config = dict(
    balance_bias=False,
    norm_eps=1e-06,
    positions='rope',
    init_std_qkv=0.0446,
    init_std_o=0.0105,
    learning_rate=0.00367,
    max_grad_norm=1.0,
    decay_fraction=0.758,
    batch_tokens=65536,
)
Below are experts of layer 5 (counted from 0) of a mixture-of-experts language model. Rows are named gate (a neuron's input weights, with its number), up (a neuron's input weights, with its number), down (a neuron's output weights, with its number) and show model dimensions 0-79. Each number is 128 + 24 x the weight over its row's rms, rounded and kept within 0 to 255. Numbers have three digits each.
Before each expert's rows: "gets" lists some tokens that make up at least twice as much of what it gets as of all text. This comes from a sample of Wikipedia text that the model never trained on. Tokens count by the router's weight.

# expert 9
gets: "\n", " (", " |\n", ".\n\n", " \"", "\n\n"
gate0:090138183103115144108127118101091184110152145126133138148097147129110124111119121152107130137106120117142116127119150155104105128123196096103118140146095140144089171119159143112092179167099171162113120126096124155108208095149109135119165113
up0:124107136107128178117136157130116143137099135127132070107099135183106082150113127156152092127139117183126119094114146131105121179133145115112098144128083161105140139122118147180089159085132131168089129116152127149115156138137118119125123133
down0:150127117155129120151124132127175080117150136183153132117099139035149128134073117127149135119148155102090146162118140139131126135121122102153115143118137148117142145163159088104132093137149093122144105132146112091121135139090103122128101132
gate1:168182086124133128132150106091145132161135107103141122097169111123120114097116121084121130119105113129130155122160117136163165190185142146112138160125129124129135109121155134128082125113149130144158129168095104135133130119167111144140133093
up1:134178108176122118133113108103155122125116154155169146151132124135160147127128174081135165119100141151140173182156107142120157150159149134102132104118103082084137117166134112125105151079128120143088132138041107140119144102159118162114097115
down1:170120105091168109143150108122070140122152107124115146127131130169113157147117133174103139137128153147126134152164171132120147137084113070090162161165108118160116128156091156122142110135105170099128131144158136170117107118127143122118093164
gate2:126129153123099145124102207118161079147131141157134151123149067130180141136140155145153134126118071145110130149144136109127134124139108127121156165090133134121128159119126080146122199120147127155150148130113117121104131127167156094140147127
up2:100116130065136142091166097144150121164124129099118120104151117068143121135143202115118154145156081124147053177108138121126131109155158128161157135108102154163077135141136131124141108132132139171108185111149155137107115116145167135111142131
down2:098164092140103153146102157120124110144126142111153107087126147135072151108129074132136126146132122158147139115098090112096166197094141140154101095091101132086121167137170122150136159158089143107145169127126160122143138102110135153130141154
gate3:091097129136130138154139184135147057118163134167126142134122098132104119112123140092174148105089098132100105102165151119142152110127156092125094147144135100163135154106170088105077164125129147106112138130120104113129134128131146097191118115
up3:107161121141122120160123136135121084161135144136093120127145140149120114128100131117140132154185113153141122107103128159087133154139140151141138138129098107172117137119149127172124120105150115132122139111152084096129169157087197132070120161
down3:138093107156135104079145122078154108117093137104167111130097126133138182073167127157138159142142135121165109111124142117185109158122139103089169129120158153132144116137137141143117148134121116151123105146130116178152152133143151130111098102
gate4:145127164102141133141150150092154141152178156102086142132099115133152148122091088137103107076078097133143121111100148127111103122140111105138141117122112096145153108088168149134126128115156137105091163134110092106152155125108115126110134145
up4:135116128157116112156177127134105127143121085133112124134090139185092144124145165121132115155094097149141119159137169155159109173194115109108126111113180109139145147150143119136176135153089105129117120116117129123126051099165090122127099162
down4:143153113166135169155126124106147118086091098130163133100089101128133109153092091138086119151144125119134147103117111094165107141119104128159125139107102113144174170125134115088125150163158114132105123193134158145153114107124122149140122109
gate5:117148097129104121102108119141116110125103132132147145116090121154100103136084106145141079100124126129182101103143141129180128138137140140168137155139120132160157086113131156123092130125110164112119106085126074123113172175150140136144079139
up5:136104154165144144138123139116132134148112140135116084113156117130131134112116141118118138150101100161101155121122141154122136133147130135115172145094116106129122117105141116178139107084159126200179076130103144140095127144150112184126090118
down5:122106141113161109141155142159154138121113108124119132121101121120138132132140155136111163149105139161135171127104133144143106148104135128114110125120105101129154106129153132122112099182137148168140152099140098158152096083126087115128130121
gate6:106149120168078140138101136105160134130092172138169103085090102124161107117131109134108155129132087142075119130120118137125130111105176129128065161126105093151146148066131146154109110145095096157124140133159180066131167143135119121135093125
up6:130189163119126154122122135138158132129065123101140086127107138141093153114108130125148150153064090127108104082137123114108137142096118133095147140083110143128165087107166128122119138114097101104121116107129119095139122154145129182126097122
down6:111115122083126108093129141137117156105169099129143145116172120121157107136081116136123150110134114078169148141139130157111136139103150163141130138156129106121119127134157130103109152109149156170189107106126118124166139147135135162152130137
gate7:126115130150105138108136137134146125135104172124155130112111145136131095136110095101102103113146115158086130165148150117126104154117200119135108128161135166088140114106104078117106092146108136126132136109151151104109167119126112137093121112
up7:149104138125104162149092121157118136114107151091109104104110117102137093123126097132135129124162135153125158097153137128100121096101111167124107126129136159123176126118094167082134096133106126095115100155174136132128122134121118194141136127
down7:080096137104110137128124150154127126109132101160173177072142117069112116103114140118150159135148117129147153135093165130163173143068108140107133146106179125106107125163111092134164176158147132129138135137115144170133128107118100128132090115
gate8:140171163118110109133171158114123119107105141168139126120146158122183136111125117138106149108139104143144140115164113153135134106127115130143138106134170115104130146159160059127083181127114135075135112120145148158105102145136131174130124155
up8:144147184132114091156136138121129132123133185151131134144151156123120145115141113153106175147133147180143168086167097102138128129112123113126118154156163124160138114137162044111101156163171128121172107091149118124144133133152119160112122159
down8:113113110131160145157104115119083091136144131182127123114133129146145107154149139128133082105094092098118102113100134078173116131123151133126125146126140158090108104112131143089203105097108141170143134141095088111099116086127125117183133148
gate9:064150146110114152136151111123090135105138118183105152146140097110146139106139122135143130157155133099109081113109122149111136120099116107152112138162148159098136136149106184108132173155194083124100147121135151130108139137107127150133159116
up9:145124156128153104127171143175121101123109129134163131130125098126154144134118106137123154134105123114161140119110099173136105133146167117146126109124123111079108116141083094136139160134115122125162201126113092143131186167176143135174140152
down9:147116140146081132163101118141125112112133139136153137146127163091135125182123121103123090124172145129112100135121108133072154151162103154160138131141103149141132145099077129127119104142111139108129138130110108121121136098127142139180127087
gate10:156101135154111101109162115116135110100096124158123112116127103135122125157119177103093159155133146116127144114134179134199143143089118115106086172187107161117113104144097104152108137146133124141142073126103126110157175157156135109119103146
up10:114113167141130155137138113102127090123097150150097148131146123128149154099122081095109143145133132113121147124131176147150142165111172103175115136144089160142156138133166124153111121113147155136100090114093102151134109169122134122108145122
down10:084115119151105151143110124185078119116120147141108096140119142145140092115111132152116107089134105110106143141151114138163160130150104125120115128145162136127123136133081172105131134139148121149110109114067151155116151099179185117140133184
gate11:147134132161129124131154097069116112095105145097142162114061149113096146151140129122110118110125115138090141146128105165096145119150133098127156122137129143132138141085103142152136130150090110148112167119173159119112140098140106209164084104
up11:149142123134150102145138119143122145123117095144138112151109068108090139115139192105117111102131132123131111127124197115112132115102114150124104096138118122127116111150134097156134149134145084135093135153169117135080105129137124129025168124
down11:092107140150162150057145115117106106087158134155156144111056161131129120144144138111143110142122141136120142146080094110157169109148120171112092151128155164103095148116134105129090157157097120133120132102116120140137137084107111132088138093
gate12:106127130096132062178136118122139147086151152106150144172140103143175135104185152089161133118088113145136084112124084132115108151105093148125112143101164118132124126132090135145137165119146105110135128129132185143160129141124115122114105120
up12:122103143104114095148151116198148092084126157148145122122131147103128127143124130141138142122103112100126093157165147099126146132118097182131131118126131087118133141124092114093135162123140156107136127097130140130104168146106146134117145139
down12:147133095124162137128146105166110086086096147088117121097089108100099142085140129102141132106137090138147186151163158149136131126156156115140159123140183089125119120149136138107130102131198143111108140113152106133113157117136096089116157166
gate13:104155147131119105122114153120137122135127149157139123134129086130111092115102155142111142093054087086124109131096142160135084159126140133135130174174097118118107118187149158134085096113100104156098114121121118110125124125147094115108130115
up13:161109123121073135153180133110168103109123111127121140110162121113114092146126157130113106134177116101138143103117107164126103154131090162120115116108132127151143140124160141096097125141086133092080171152146125154163148115156151120131151143
down13:115107115169130147142097139168085126127091145136098107132112155106124103138096135123130119120073113123108104110160163054134138127144148119125135125122153102111141125151147144138138122138118111132158095161135112087125128094139124153147148155
gate14:106120117160110106135146133088126162125149139124160138118138118174155119150127133123089153138153122128106096128137138112131134129141194110131126103133108068117083155100116138172075160165131152120093142106144175123127165146118128128151147103
up14:151116172132154119129169117124136147165132100135123122130124125141171164145140120087081110146150106117132104116127136149154155095142149122135135117175086108089087197141150092151122146187150144142094168131123132122145149139126107090118094132
down14:107096152114123117130146155139129135072118144097133120164127151066138095148091144150124118130138105138121163111151094051156128157110126147163134141118170139118173115152109106148164124136135108112121127167151140108123152139124137111157115102
gate15:105084112130110135162147147138183109094091135131114095184148155094134098121118116130067143114131111106127139129129111129130123073158112176095100138146106074091150151130153104146143135133131112067129138106147152154082122151112154131125136116
up15:147106126114120145105119127104125122140147116145147081119132138115088164073105142110102134113202126104122116136127126148102134086141106087144121112132108122129074118143140151167094083100172140176105084135165124138136191178153126096128111131
down15:104155098112127137098158147141113081117173144125119160139102139139099147160110156146133155142142105102141130138112145136117160143122089107147119104112112183159142117105150126130113131123107197089118125192135159165178142132148113146111130124
gate16:138105108092114134149120133160115148105100102147163120117129105076141130122119112164148127138137072130118133148096158114119125131136111139144165112104081129114128179147134132134108125100101130140102105194125152152115131116070120144129097126
up16:137178137168125119128128137153149121084082119149162144108150083107137118147119129134147137150190109090112127128105121114114101126100136127169127120149094098114179132131131130145129126112120120181131092143128126142176141105120126154109105122
down16:122105112094132137137170123129136155142191152184146124091082123112171094138161104141144154123103163115117138167115166137171114137097102114087127079121152120138158118131147117139121138101129115067112086142121119103126110163111127140123122164
gate17:131138095130094123123136118130135137135083111122115104102110108110168129130121107115115130142195132096151111085111156168119104104153148076139127123183113163138055134113144117114132086117116106147148116167134087120129147114160086123131136141
up17:146110128133112100119190121120127155132086129129170131108128131158150160095129139128121135122152113141129094130155137139120123138156112111123172139111144099145136174113104140135154134126123153114090096129165156063070131094144095150163115089
down17:122109129118143136159091159153147117175143202126185151127139131087131142095126144078107137117159135118139137180112111152167109172158100146120137109116119119118136127121148123152084129112078137146134121107143145095141119126135084139101134153

# expert 10
gets: " ", " of", " the", " a", " $", " was"
gate1:066127122137088146146113140122149119138149110115112121173128122134151120140110131135105115116153037099144108116107128116133158141165110144112105162142175112116113097157110106132129119121114145133127169115163091124137101143089106109118128125
up1:139090133146128128119116136130126155112128141087107116113120140120126160114106151094116152118127046096137127101111145143089123140125101118129121150113175151114117101108103097102116132131131183122108119108146120104163118093106097150112103117
down1:148149166119097116110113100122128095095150146150121123102098141135182136166131147108141148133106171192141102118132146151131118085064132143132158102103102159145135152122117128160084144171131160106108142173093067151105152104128132139170069124
gate2:126161095153100122143147123114112128121130106144143116148145113147099158100109132127167149115085088169168116113136164127127119161145139129139065146103131116152130150134105134112124126142125118096119086145114116124108131111140130110173149085
up2:128130124159087143165152147128114098128123124153132168149141092141138123135121158146097127128123117143136123177140164091082192145174129103098131123098130099105177183143135134096160157130141080140130119137136128121115130142149129128101110123
down2:138130105150102101152106093155140131127127090143187118102126136138144151122123134141130158080093129144129153148149144136119143145141132152099123122133130137145116127111128058164111126142153149126142127075104153127153145143143117130142126098
gate3:135121146115110109140113079135161086103157136113130146132127102162171102159150107131112117130131112159112107112107185103132123140151118109095134144120125108140100098162136138149137141100099112124104126170134133140080119116113097098120095158
up3:120109148098068092103090096142180119086155108168119116124094106107117140123186128166100142168098138128092134079103181129106096133106118098123148100153150107153142123134134110138146130105129134141144122152164088123115154120072119115112105116
down3:132148144162138110133125148123160085147138123132122122139145130178134120146141129126164140149133101143101089150140143127141121162173137125127113087126122091160094133151150175180117107176126123124132137121096153110107097180105135155129110128
gate4:144159161149153148138149154117118111138138077092149111141115166108133129147158159100126106147124128107146108124117124150089144114116126082105116098130125110107124113115143103124097134141123145164166158176145119092123160093119104116136091128
up4:131143163186130125129101150110143126121140098129136107108156140085124132108128137110091118134145117124129129113105188146099133126137138108107107130157153153106077130088164127139114132104139134148147148121120106133132153108125118137140117150
down4:141146105137124134140174105110088137121095146098127134133091103159139173126084162122052137133140167113110150133152130117129096122138176128095134133109160115122155116140164124129140117107129135124100135149128088168191091141122140111140145131
gate5:109130152120133141125126106122115138162128099089117148148085072145123152110152100112127148126119111127156151112136148117134142135139139142148102105114136123130136090161125141128149123081140144126141159161104143144122115150188117178119128159
up5:119113185118119164162101135129119142134125122153108149134120138130102110133140106130120136122179108170158135169102138179136128102113129086135132135162130098130156135064125166114158126155098116143133203138130147125113125120138106184100116124
down5:155104115158114104110142121099157138154103103115171125134128155091115168121149130141107088123128112142088148113148136139168118101110148120111158147111174170105104096168167087170096171113152106120089126126122125101151127153069111135095102105
gate6:178170151070135121137114109146152114185089120140153141102127110114111121131140160098127134179117134106097120140129157098055139151139132094131140085145129130128134128118077177085111128151155138134132160127107155155126112114140121143123102131
up6:114116156133148107089107134133109113134095133097152166170147137091121109166125145102120120107158105121110135144111104150093161075114114142147130126095104116152131102122114149115141140109058103167139126090072122131118135112140138129125124098
down6:141127082150125089163163105155107139126126088141115146125181087135126149142112117153106170118136156134150106124124136140128098114123133138143144155190092114089104149167151126149119121120119164078137092124153153140121171111163146113149133116
gate7:129137123119105133118095145116180140155160143173130117108149121183146151103144113171112128123146113115146093131110129132083104146133129133135087122153091092138162102116122136108141145136141165116101182132124179125117145132113156115131091117
up7:164131125126119137127108117133149138134157117142128099100129128128135120111145134143129154135147136132146103126145142128120083168109145139141078105092087145156109133130162102119069152121134160137113174097168200137138148124109111102136137130
down7:134112133155145150137121147137138153159123110136142156167128108116150162113165101153131164099083103141139148131146172133141120175135102147108095100091125147110154139085136148123123146097095115153143124126148117138136098138104089121138146158
gate8:149157158121116164115129131125128126149095093106151139129120156098132085163128101108077097152153130086127149107155164109081135143108151119114104171120135141115099126119111139136133118133112175103177149170056075137107142105130095129160133133
up8:104088135133137116158101079137095098135131150104121129119130097117149115155139156145148149087133136130113095111115120126088130111112139162143146114143104126132129161146109142109178117077122125126138149162140115148132126109152105119091121143
down8:091130099146134098112120118145128144114158111131134142134136139122140148125119138098154087143146093098121179138148079089140098169158128108111112119117113125168108142142100144133110152178097134085141141130151143152132146100104171145130147137
gate9:111129129127123131108139114107136087123132137133091129188153103156102147123090140125147130121136130176138131142152143148137114142104116118134139109131150139130118129172099132146177140126142191171114115149062137136129210135099125135143099128
up9:144128109137090122120122139149098113098083145159146142110136146116157182135112125110129160109109108130189110136142144122100109110088153113139114116160099149114094125111115142119117128114145116161079074133128132113139119165115137099164165134
down9:172090143160088125112108143094132124132158095119093155104130110123090140141091146122116137124087117120101097139122155132143139133166167181114076152132100131115096098115141121134142099165138130147117162139153152087121120103185124132132088151
gate10:101126104085135115124092144122119122177156130091167156140112072112109132118155155074130154172159161107056125141137138154149154094148119149137116155148114096127152145122095104134137142098111192160160151142096113135115119141133135121116141143
up10:123114117119119125141153107128150116103146110146156167123117116143132111094137119212163097126137126122138127153096185115117124152143160106118126138160125153121102129162114095106130130126148136137151144077084131114140118148110116159166123137
down10:116167136113138135167099136115164143104114134173145087130112129162091136152143149118133146155126131099086155125168092138125125133115136172136141102123120110163118084151100158101135194129165115140122120114137097146116144178110119148121114130
gate11:124116156125074118108139139137152119129099123143177096159129093212129111186135132141156133109125136083148129140165143107139127129172057112165118160137106118136136103109142125185126110137152147091152162136136110106140113151133118163126145139
up11:153133142159081124113122147139118144138114161109143114169107124135129136153140129156164158093148092135126120107135127112082121095109108074080123143141121156117088116127138080186129138112150168120150183138103141103171130138110148185118135115
down11:093111137093090159081149137127130105074132156116071130169141073133130104116113081173157118169158131156154094132118174100152102163121081139117129100133127120125147136106113134142160115126159131107116100107120123129123113095132175155123140167
gate12:099169156144119108106118120118143099169140135114103140126084099080127132129152122130114132148107124107102130144168102132136120124126139113105113173174122115128137096110119083101133119116133143124136134138107098074122134169130154154127170135
up12:104146128161144129168114138133081148153139131145105103180092115137122148089156134144101071181149104142124101078113139091116141127151112122124153122116124135119157160103130105094148157104207100154144137101126112170097110130138151140131112115
down12:103104128130129151124134108158157130131187130123112115149140100139149118102086110098135117141126085090160119142126140089123159153170121159140116102156156128166155177140136139117118100126111117123109126123154112154106161120169117114129133152
gate13:140148127153099122149102170121097133098153139110156140098151147132135097124144108125148092132139092131129130111136128144105142121119105116136129101153154115127136157149117157122172096103161146157153130120122115123146179140132126164143094099
up13:081136165093134136150072172131148107128135137132130135140125136183132122127145154119107156116139104159157121135140129126116140079109144131107141097136153151144154145109135152123110150156144156140123098115146140094147144161147114135116106115
down13:151115134140095113101118155101158092152105091108098123132179148106117094130131132124195157142110139115152085150120118149138110115142161130138144084137128103123136116155146124152143158156128132082148098145152193148140099135177135135128132124
gate14:103113136134111082178081133132143143162146097149128033076094150113087143093163142126125115111133137132115116139144077115128127145069126123136092111127158105138123158133118138128112132131113147137128109118141125134086177121171117120122154116
up14:136145109142107125174155143133136163123113100153128085133084110109133169143137184151101144109151141145124143166141104154135118161128132135104085094116133150128102148109111119128110124147130135127132123089183138139148177098163143082129149126
down14:132126130116130188103149108095131141125123147078149125131105151167106097090080128140143162110129134135126141137116146121094096115128147109142154088124118152110128114143177130111135161096106111124075145152127126108125149140113123164135125163
gate15:156152140118123129115138039127128147125142134115123157106104161134117141125111130154161132127125126142163117113121145144094072097138104142123124110134109059162120146163133133123119082156168180098147156125131150138168111133108139117123084141
up15:140142155100105133114118066130142132136099134128128128103103163145089144097136165138141125139135157139126131135104145134107126114125164100127093111140131183152130154143117147169075100116171146138124171114061162127179161129111119098168090163
down15:114154169153173140136109125125117107141143128098119120126153090109132131163134130122171118127127115172085097108141117085099121129105113142112141193134117108113118130158122108148114090170138124177111101139134120096141168132144101112085132103
gate16:145130112112086148149105061142131147135133116160161124070105134119138106138137119125093164150074133128154121150111140091133110144131111113120075097115121066122131157169112147110157137128123111083148111141152178126105122118124104134114174117
up16:192108143133097130178102107123117116151151104143145134106147104127104124123105117115167126123086128137162117120128107104108084143147120120140080141136116084089147162130098141102130123141209158131147141129146168094133146134092107156138132111
down16:111096106164148121117140099090095094106099179133135181117111088169125088121116088178142110119132115108144109093128139139126140092115117123140183122122168092133134133109113170117134145157172130091138130116143110134114096197123115146154127116
gate17:134161115122118133115143126152116143113121091100108140141085134133104130141131146131120137094105119112127139158157191124165139106150135168124113082144133150105148133160109128152140156106141116120104150139095129103136104083093170090210121129
up17:126128141169081112151127148142134135150109152075107125156093071132145159156138135111143190104126129108138117145117130137110114111130151128126143127099116220139131117110102137148137139134185123125120173161140119122169133107121172142140092126
down17:139169111161164116146139107107134129095097136083177099144193155139157142161107098134109160151115129115114134145107140129133087105098143168118121113121127094090132138111115106116115138141138130100110137121157145112163165135106130162150146107
gate18:126115121125165123151136121131160107144156101137146127108154123126143111133141166100187129071109115121114090112119156115079102124156133098128099114093121120132113158133089180165117127094110129152122168116138106126112119131139098118165118161
up18:110091125062099109142169117116138163138184163107137134154143138108144102144136133115069108098142166139106147127134143096129127136117144110148133124117122079118120114157109127149132160138115124146141162113130142145121130177124128132132126131
down18:152142152177112127122110109123163121148161132122167120142081084132129145133119116134096079162145110112101137125127097095109139154163127151160140106112155148122163125149114090103133152135136129119114131114073122116146091132116143133093153169

# expert 1
gets: " the", " a", " The", " S", " P", " L"
gate0:141116104139103137154135160184108131142147109156121138110133156116109139152106097177127148120165138156124109102206099144107102143096155133145110122107147176113108152095070121099162138161142200117125118141146128157140159128133117135133134182
up0:079089132102080144162065116164114091136131114156144126137104110169125141091117112163150110123128176128139112150113125116146114127150154049073102133162188157149105155130104150127148139130149138145111109103169143138142119110109119186073105140
down0:125133065126177086135161104103116118104092148074094111150122142147171094138127119099087122121128116115156125112110151152166148104090143142150162119140140109110173158172115122098110144099154154148172098117093110123131114145110122125140130078
gate1:093152125149141132126092156095103139133152123101113107094120131128092115178110152082078098136116132133117156105133129147138095159138095110111105150168093160127140132128121129123111140115120147153137137103160121115143095144167090095153139109
up1:144124140127118165128138111100135122192079096122150136102135091150136140116113130149126107119098138124109139079134109065148117116124123075104123145115125110127114104156124086112111111128149153132149089123133144103087139105152134133143137118
down1:110146101114124126092169146129138165144114122136133193112113092126148113149108128136114119134160144112158161181144122115143155146115105140157105156139116127114187103146102108081137102150112134117151124129099112160111133111123154164141149149
gate2:145151095157133137114152145149122113131111119076131110151099142146109146147139141114159111171160136175135102150108134167128110113138145118120149134137120137126135118113163107152158160140098138093059133180090135175102124113116126151123120109
up2:121151096084135121137129106047152146145128085125130141117116098111105156148165089096104149150135119164112145122109127151130145135108179151112151122132122127111146171098140084101138124144105120110103073126150121084086139124118140109133140130
down2:132146154111144107111148118163117091186100142132136127166134150093124112112157124139142105079127124112143093131114143109127143164092159122137138158124113118142126121086127136088128125081176123149093110091104117154142112137136118114112153167
gate3:092096119115119100146150116135142121088121149157117105118099131105108125137127089067088152151112134127147080108091140140133130101136104158156140146180101120124089089124119109125152119125142130171118166107133099141147088109117130117130130130
up3:148138147135133145074111103140153116145144099104138148141130108123127101141093114123100176135154131131078126156144086078127144132121131134080123155125135143133158148103119126118148139158144115153094184141160137095147111141132140127129135095
down3:152117134130125150124136135152070135086121129155110139148106122121149117117111149111121111111112133120114127139119108136100150142167101138074115143126147103123069143124165112119107178114118132113127131144127138090144121161097116140112164143
gate4:130112116140140156135184168151130140116140121121136152094152157124138173093149094131107169099135169143143136150157219124106082135167114177106123149123113145115126135132141180149116118134192097077117113140111121143160108129131124108171103094
up4:121148126130089141142126112141119101111095132141162127148071170191162121121114138114105142143130150138137131094161174141140092094148134133208170187116119131121123099158090158121073149098178115104127126144099103096146132124110136140177095129
down4:088119100109135159147115089131118124125138166161139171107172095098125141137091135134127137145099128095091144171159145089146139113146130095106101109105153176099144136087135115128146108118115130095132080147112123151119144141142108118106131096
gate5:168105100135128136082131107113113145130127165140106096127126129100124138159128127133116130146114137121120170090153158134143114119121138118143123161124089123116113136102134150160187153141146143149110132122139128195124087149100126136139147147
up5:163106140140178187135156151076155124120146149138099156165170140123113126114132093108096133151117110106155115111155140131147149153110096139131130138136076120138102093124145104140159121116156073118122151101114132143120126148151165163089122169
down5:101164130179130123103116151140164134151129158137085168112083122165127115124143087156132163141070099125176147156108093141164139135131119151124120135100144131102101151186165102134105125139121147105136099131176116108175139140139131128135117182
gate6:133149128098159127155142096136112070165147148147101129131129130162130104104099136121148143138120073133133109159113159111091149109140142120177099153140089112151136137138106125130093133151138147123100114136148132138124111154153170144090146117
up6:102097123122127130096113115097131173173109161139082159103115133083133145129110132130140098104127136110142148178133128141115106082118117097131127158122090124132128175152116113159136141074119119139126157149124115135118114145150128124115102114
down6:148157115122124139137119104107055061151112113141128082083109087142110110093083157149136142163140133142137165118144113118136115157109132110106178170151129085127141111149163151156135150107152163147120117111157126122133141137137131110122190111
gate7:128116092149127142131136082142148111145129140183110109159096175093124132095119133115138135103138144146123112150109180148093131112115170146179151142149112173128111172134151121145147138141114151124164117159063135139143153141143149134157100099
up7:158142084149142144118102109113139079114132103148176127176089153122141102145092164134096121132135145145110162107090155110107147138133144151101100170150092117122109129151110124132122115147095149078135079112108130140149117145125095140144124148
down7:109129160116104150126102139147120155075114156102124106081113096163116083109133156094120147132142096128190104115155131120094129145134130135111129145108117129108092120131114141143134098162096109119175176146086125149119117117108104141127143113
gate8:183105166088149133142120159172151121105101132136138119142172121139100131128168140133131093159103151131106108089194156127134124163115157166144155141136107094103134136152090117120119160130122118170087174115186140165110150161115150146149176136
up8:222109145133147125177147131156127090123106127142141126137089116120109148099162147146138078134131119115123130100133147150123097124114155160140139167116101095120118153148149131122109152108121118143138186120196080081105149127136142132113156116
down8:121124133090140130091128148129148160107109200081127117163100129184126116142127110091145074125124145137121088107132137134158108125156112104144132110071110124122109159137101119147103099161164130104147153158075162175117146137155109115102145104
gate9:130148147137135109110125095155090167118125137118129126174135103176136089123178101128095122153120127072134128136115121148150045111166121078106122128143166095138140127174152121119144100139118161124134117121123179157094153159134130108118172090
up9:132134119120154091135125076147115133106080102125138133143127131144099153140140141132119120118182125131121153124085116126114155124103150124122149098132088139137118146109065094158128167099118109148085176120087141147132148109152111111120097193
down9:189120153137118137115163146156140133132130089074142113142119126153119125112119127139155091151104124082128130099138134097140120127117128118156131077116118118109118153156147114158126121149139152119096137144106163143116146154168155176127136150
gate10:083124130138119137150106132152129127126137085130148122163158132128129161098080116100155099112137125177106115112123144133147126128086096155131148141148143103128167126088167159140095125130089134129123100151092085159135140113143147132192108116
up10:099110145113103165134122125148136119170098113126121096151154128122148145149111110157180166147146106080123090114153145140162097097138123150117103135128126109096143136109141159113097147142118145116129121174142111089099102120119141118175170165
down10:133135147119155120153106175126102139128106117171144156144095120143115151128147123134107104102133148165161179099126138107146139170146144144118136084110123151140138140131084100185084181120123139128117146129153111105125114113132087166156087172
gate11:132108118152134130075110125130140137205139138151121099126149117143160130112122094167093125082164110127178132143108118108141121133150121133131133154142081133151116110135136169142120116142161152148131137112129182134113122150166151164131102112
up11:118145110109141161087128124133102127168141100136124091164150103121122129099180125104108098092098137148145122167163124179167119161124088149117150124151113119122116151144095119096110111124131148176107105172134115135113132138109151140125120123
down11:106119095192145134083130072134159159154121157094114097123121148112138122111115110143058125075119086125164147132129128143102142154106093112120095117139141138168155163151130143104109108142142135090127123182132132111151119142177124108070151102
gate12:156150127097138117077139149168116169128112120106147126145104098123144114114192148113085126137092111126143111137127122136155161125152136147116140116137095134117087155160138109131132102121132124146089116088157127150096122162107120114137131091
up12:141149155123102122136155110132150135136112128158128075161148097183107064075132106126086118148135130127104117161155140129128133119139121110086116145072049121154109160172137107154132123120132136189148099136126130125083117138142093117126116151
down12:134113161160125138105152124142158146098167089130113125116136104110093135133059097128099167111127149112145150121109136112130107133165101134091137139101129159125107129117128146185109117120169149134146181132103121097135141135072139110150120129
gate13:155149110145127136197184107118115142114125114163155144125112084141118139124102123156192109138118146100119110153139161140147120153104147136112154146148130104145127103141152153129152124132127149133137101074121120117126136125124133136134142119
up13:166091112134119155108117138117126144148173115146124134128099121138118109150148168122110097150143184140160120131145155145098073140109125115119129119158132112113083119136112145122100106130171177116094110139132136132106160152109159083176130120
down13:131112113088155109137148139138119158075161122150112151116108124149127100135124127121133112109138101092137126125142150151104180162136129149135158132173102123149172126143115119101088131108137127121136132135115086133136117158119147181121115094
gate14:148104123102110081132130152103193084101127132150187133136163112149134151171127117153095157115130116156156106109124127120135119213127101146114124157193105136124133127132177180123121135122144131096143135091158116082122104138134152168124112163
up14:159118158111172114121146100092131137123124115194081129145098130096093123140112118130105125152132140138135147092141124125167113113139153151108117093145129111133098145180077120149135145142121091201103098117144109125132177114154146116115129153
down14:134138105120085158098130126168125104111145086132140108131113039137115113139110096128152091094109142147139133137098130107135112135100105122117150107088103135192166129090110166126127106127119121120137136073150137109143119127148156084173201107
gate15:165113132155167132108122069092133118110081131137114134194153108139086107139130128095130135129135050097095170120141134120075162117084082127142089157128144103137119154108117120154146117096088143145113087158109145130122139133127140110121114147
up15:126108133131137144143148130131152121117117130136068097113112140154126120117151130111110150117148126080105154149183147063170086091100118130161132185104124133127130140159108163165120138140115111145141121145122133123148130124127155159136122112
down15:114090158120138068107120136121123136133121117090138144153139164099138087141146111133130110112164101117101149139135109096128107120179137144120170154088132142147152080180154111082085120142125128134123165086075132131184121106094123070120134116
gate16:146094125105121126123150124145165163084118135136131109126110154172157132126122130112095163120139140106145135148155108136102073167085148097140105109160127130098094131129105120159156105139141145118159127135118146084123123107135104074148113121
up16:140154153142052161101128093143129111130122102160139159139197118133110139077108131133119148112175094118148144116146149121113145111097144124117080141119125178128099104144152160144106122147098109104160137134131119122129175088134119116142069135
down16:123109143028175108161118158106117133149150123174128124147099117160165070179101123126091112168129110162145134132100163148135112153137144100112127100139141123135154108138130130104089186114132144128093099153133113173147123147136116159091113135
gate17:105132135152158168123148107138124128093120140186145159132130128132185128128140151121139175152126097105171134149149161148120124107130120120129109084164151137153115127111151143117122067109118120130133077108161122134132155117150127128160109125
up17:186110113106109119143100109092152104124104112178129079117121059096107115134150142162175165177148098122118137148152138145131134115113133122128125157157130106132131126165121111122153137134162105158180085140129155110108132100133112139105157141
down17:147170147114133122142097126082084113117183152134135129143143139113138116114120110125112120147114156135119135089111132110116115166105111123199151133110066163149143128181110172162136156151110171132095125149114109117096139124128115120137132074